python train.py --n_experts=32 --experts_per_token=1 --d_shared_expert=320 --moe_layers=[0, 1, 2, 3, 4, 5, 6, 7, 8] --router_score="softmax" --vocab_size=32000 --norm="rmsnorm" --beta1=0.95 --train_tokens=388300000 --dataset="wikipedia_en"
Below are experts of layer 5 (counted from 0) of a mixture-of-experts language model. Rows are named router (the router's row for the expert) and show model dimensions 0-191. Each number is 500 + 50 x the weight over its row's rms, rounded and kept within 0 to 999. Numbers have three digits each.
After each expert's rows: "mostly gets" lists some tokens that are sent to it at least half of the time; "comes after" lists some tokens at least twice as common just before its tokens as in all text. This comes from a sample of Wikipedia text that the model never trained on. Tokens count by the router's weight.

# expert 29
router:575464525489415425420436485490520481525556452443493528487501540497520527473441531413525552424458479516414550521648502414613487542551539466506574466417484440518517462532502611583441510458394531440487498428503582573417473493572533504625545459518501482429483539585462490532500504468507454508616468545492530509570534506477493473454534464513510514606450551472455492504511483583502551426596505425510498494456457522450522514500443475387535513524456512510468533406462572417495503518472502514478438622503618518455462409539549501518461554478458480501505548508503415587532566428486511514
mostly gets: " Pe", " par", " Nu", " Dun", " Triple", "://"
comes after: " the", " of", " in", " (", " at", " by"

# expert 7
router:575464525490412428422439487487524478525554451443493526494503538502515530474445533412537554430464479517413545521645504407610488540554536461508573468415481438516521461528507612583448507459393527442484497424498578567419473488575529500632548456514501480430487540584457488530502506467507454518614469545495529509573535507474489472451540467519509508606454543477457490506501481581499546424599503427510499495452458517444520518500440469382530517514455515508467533408461576418498504517473500513478437620495622516461464411532546499514463555477460482506508545515508415586530572424481505518
mostly gets: " Ad", " Bon", " Ram", " Vin", " Kas", " responsible"
comes after: " the", " of", ":", " in", " by", " as"

# expert 27
router:544465522455463529487439461421518503552440481452610541618516526471509499601451552496494445389558458537440493565516553444509536507477500484522409540387471505515489491446481485504436441499447494570558464462447479568494386539535380544501545526471534430398558457611412533451504499431474379574485520488551517433522476467534550443470479562515458518423487491527564554599584448534544582560546558432479525580550482566503564521516430412589483523480542507519579540505438539496522581541573495489475456514511433529508468530533567557468470516468528518467567494541443476523528518445600552512
mostly gets: " one", " some", " two", " other", " most", " many"
comes after: " is", " the", " of", " a", " as", "."

# expert 18
router:552577431400528563525456481459564506475562468472471528432500444493571429467514524436459510480503532571569524528585512428541521518552527396568596579538501418552516493569491593568545514470431625472514469461495515551462436438514521550501481544476552467489501504551500534445467441425505526519484470568498555509550476341490536508400580460523539503576419495514465521475444481554482536449572569541462531455478530451430492530411521541377474545493517522546466500445447555434437559587519495440582517623453528489479412423441507525518466474513417540519503537480539466572570490429484531551
mostly gets: " –", " -", " Born", " Coordinates", " Location", " Died"
comes after: "\n", "-", " Born", " Died", " County", " Full"

# expert 2
router:476549452512459542483417557419532414513465437499463510543444478472547544459473563459465497538517549513481517448577553443531534543494508439563494482542538437501507483520425522457532493468388506431460544387572564519476521453371545454542576385509561564492536531536570531460574449438499532497510442513531539440494540472490506501409523558571500541568537521501446574561458476538520570418483566473427498547444433484473515584535455526416498586529493577572456542464478500508470590448529443563510370535443488608544413463523524493447468599440444563500545449497588565565543575476513529515
mostly gets: " ", "\")", "]", ")", "\"", "]}"
comes after: " |", "|", ";", " round", "nia", "loan"

# expert 14
router:534479520460455511433530510460488512482578523562445564515550533474572481521597405435442533569455529519510509498534512565418451526551499443483459530580436492577493483419551439472453523466501517597508561463534491484446367413452585590468555581444495526460408578511575562508458532431518531487530442440569490435538504557491469494529587346541538489521584519515521422556457510545548555526390562467422560505406448504496506507566495546447467476460443521479490496498453479427479517577520461544493367559587517506531565506534520441464509517550440561546533415496510525527475551565545531515
mostly gets: " ==", " ===", " ====", "\n", " Binomi"
comes after: " |", ".", ")", " =", "==", "---|---|---|---|"

# expert 8
router:484454504625458463420540531584543389508584501491525465474513527482513525484496482495529479516498534512519374543386542492578562450528570503596417531531566576589468491513544438531602513468536493479501497456556502411529449483534515542407513507472544540427499520557528567492511433493505596515474416442406502444555540523565492520458475527515542558522530539533451534495520429480573463492476588514475496593387445471562488549549564540384508527469578549521430540482436450496502467486559468516554400543519524515585463391438541512520478529511486518528537409584521544453453529417563521594
mostly gets: "watch", " |", " Opposition"
comes after: " ", ")", " 0", "\"", " —", " 1"

# expert 25
router:430440441559554596475431553532531448570397449494509399529472457523547536531416569369515519482463456463463510587525593492474544567529543452469541587440500472498577449439461539446444458442503462486582467421495609538426572541567528513467507464458567537547492464531543546540563456494480524515453503446501519451541560494512417517495573496516498601601446498549524529465514396504477577567538498530440509570533497537451516526498505475587573417424487518431495503556430520456490559556588512560553443536501617524515419487507476508528491557566511558476558558534559511544511489553562414526
mostly gets: " and", " or", " &", " Succeed", " but", " nor"
comes after: ",", "s", " and", " well", "),", " but"

# expert 13
router:555514490496459543430485482432515500547600462429452466532471586502565557461527494535535466467483444518457582497600534423481547555550580485547571416456555425548520457500460611521423557499389525483553522433592596646554436432496493492557492517519564509489553485479471533525487444484559516504550428448488541528479507534525430577465564513534435467534442598526462478536534443501487549458607473460490514498480411412434471568471465514409576595472503519524543527433495555510521543514475444501518438546487556545525557494611595558510451551512419523536473491531583452548438514451566502523
mostly gets: "hylum", " Har", " ±%", "ก", " Lin", " Whit"
comes after: " |", " P", " D", " L", " A", " C"

# expert 17
router:504550533540462488494433513480526444454466482539408518550538534491575583524446574542528491462455489581466610471569489443563407558632564499488523470483456495528542514521446640528467494514481557419554471383555495538431467460493512553538468483422562416479509524552385410492523498474573437519564481453601490466542510490565554574436602510529573607481459457532497535483496493509512552537510505408487521508455440491463551580525470498451514564507492537559487503509425583441536545495536465488517391589513560547510492435501466463464479635530483499552476483475487455560465523591423491564
mostly gets: " However", " way", " ago", " however", " Although", " because"
comes after: " the", " in", " this", " In", " However", " same"

# expert 15
router:570463521489417432419436486488523481524559450443492531481504541494520528470447534415537550432468479516416547524646505407608487541554537463507570471416481437517519463529509612580445512460395525435487501426499578568413477491569532503624552462513502477427489544582458490528502505461507462515614467537496531506576534507475491477453538463511513511610452545475456490507503483580500548423601507420509500499451459522443520517504442474383532508520454521510467536404459571418493504518477497520477432620501621517459461405532553496516461555479460486505513547514510419587531577431482508518
mostly gets: " Gracie", " investment", " Legend", " working", " Rama", " political"
comes after: " the", " The", " and", " a", "The", " his"

# expert 23
router:568436562402417525497438594488509565535478515467442433542518448486507558462437535449556504481561364540468569489514555524497555509460422564550487533490414461511538464500481580510511467446449512538501436475517491489539437470548518490539588513444544587463551494469440536468554516403527437489452465540590510498523438552409512440449554586500564566427437460528506487565560437546557595568539580495487486560503547646402562522452483537520512447511534546567491513478472487552469563553529430533484427530460506562481444458583546535420483549553537550448585561516530427421534464471545473544
mostly gets: "The", " the", " The", "the"
comes after: " of", " in", ".", " to", " on", " at"

# expert 6
router:530521478558505480452585485407571507485554453470468486476449562507549546463557507507584532515476507494560505562583493411514561486508545420500489487348427444590581450535454566548466503451438519448488428448526542498399511470532617504444546540445481451450520588538484573572493513430497450524596482468536508442532483451482564492470478534465515404510437511489481477498499472459541546419582522486494543551421445485426461548552522582480469561495539519540478481512507532398488530529497512555389455583482547516564448481545553606535418490515391539530540443486538477569582546426481563607
mostly gets: "---|---|---|---|", "|---|---|---|", "|---|", "|", "III", "="
comes after: "\n", " ", " 0", " —", " 1", " 6"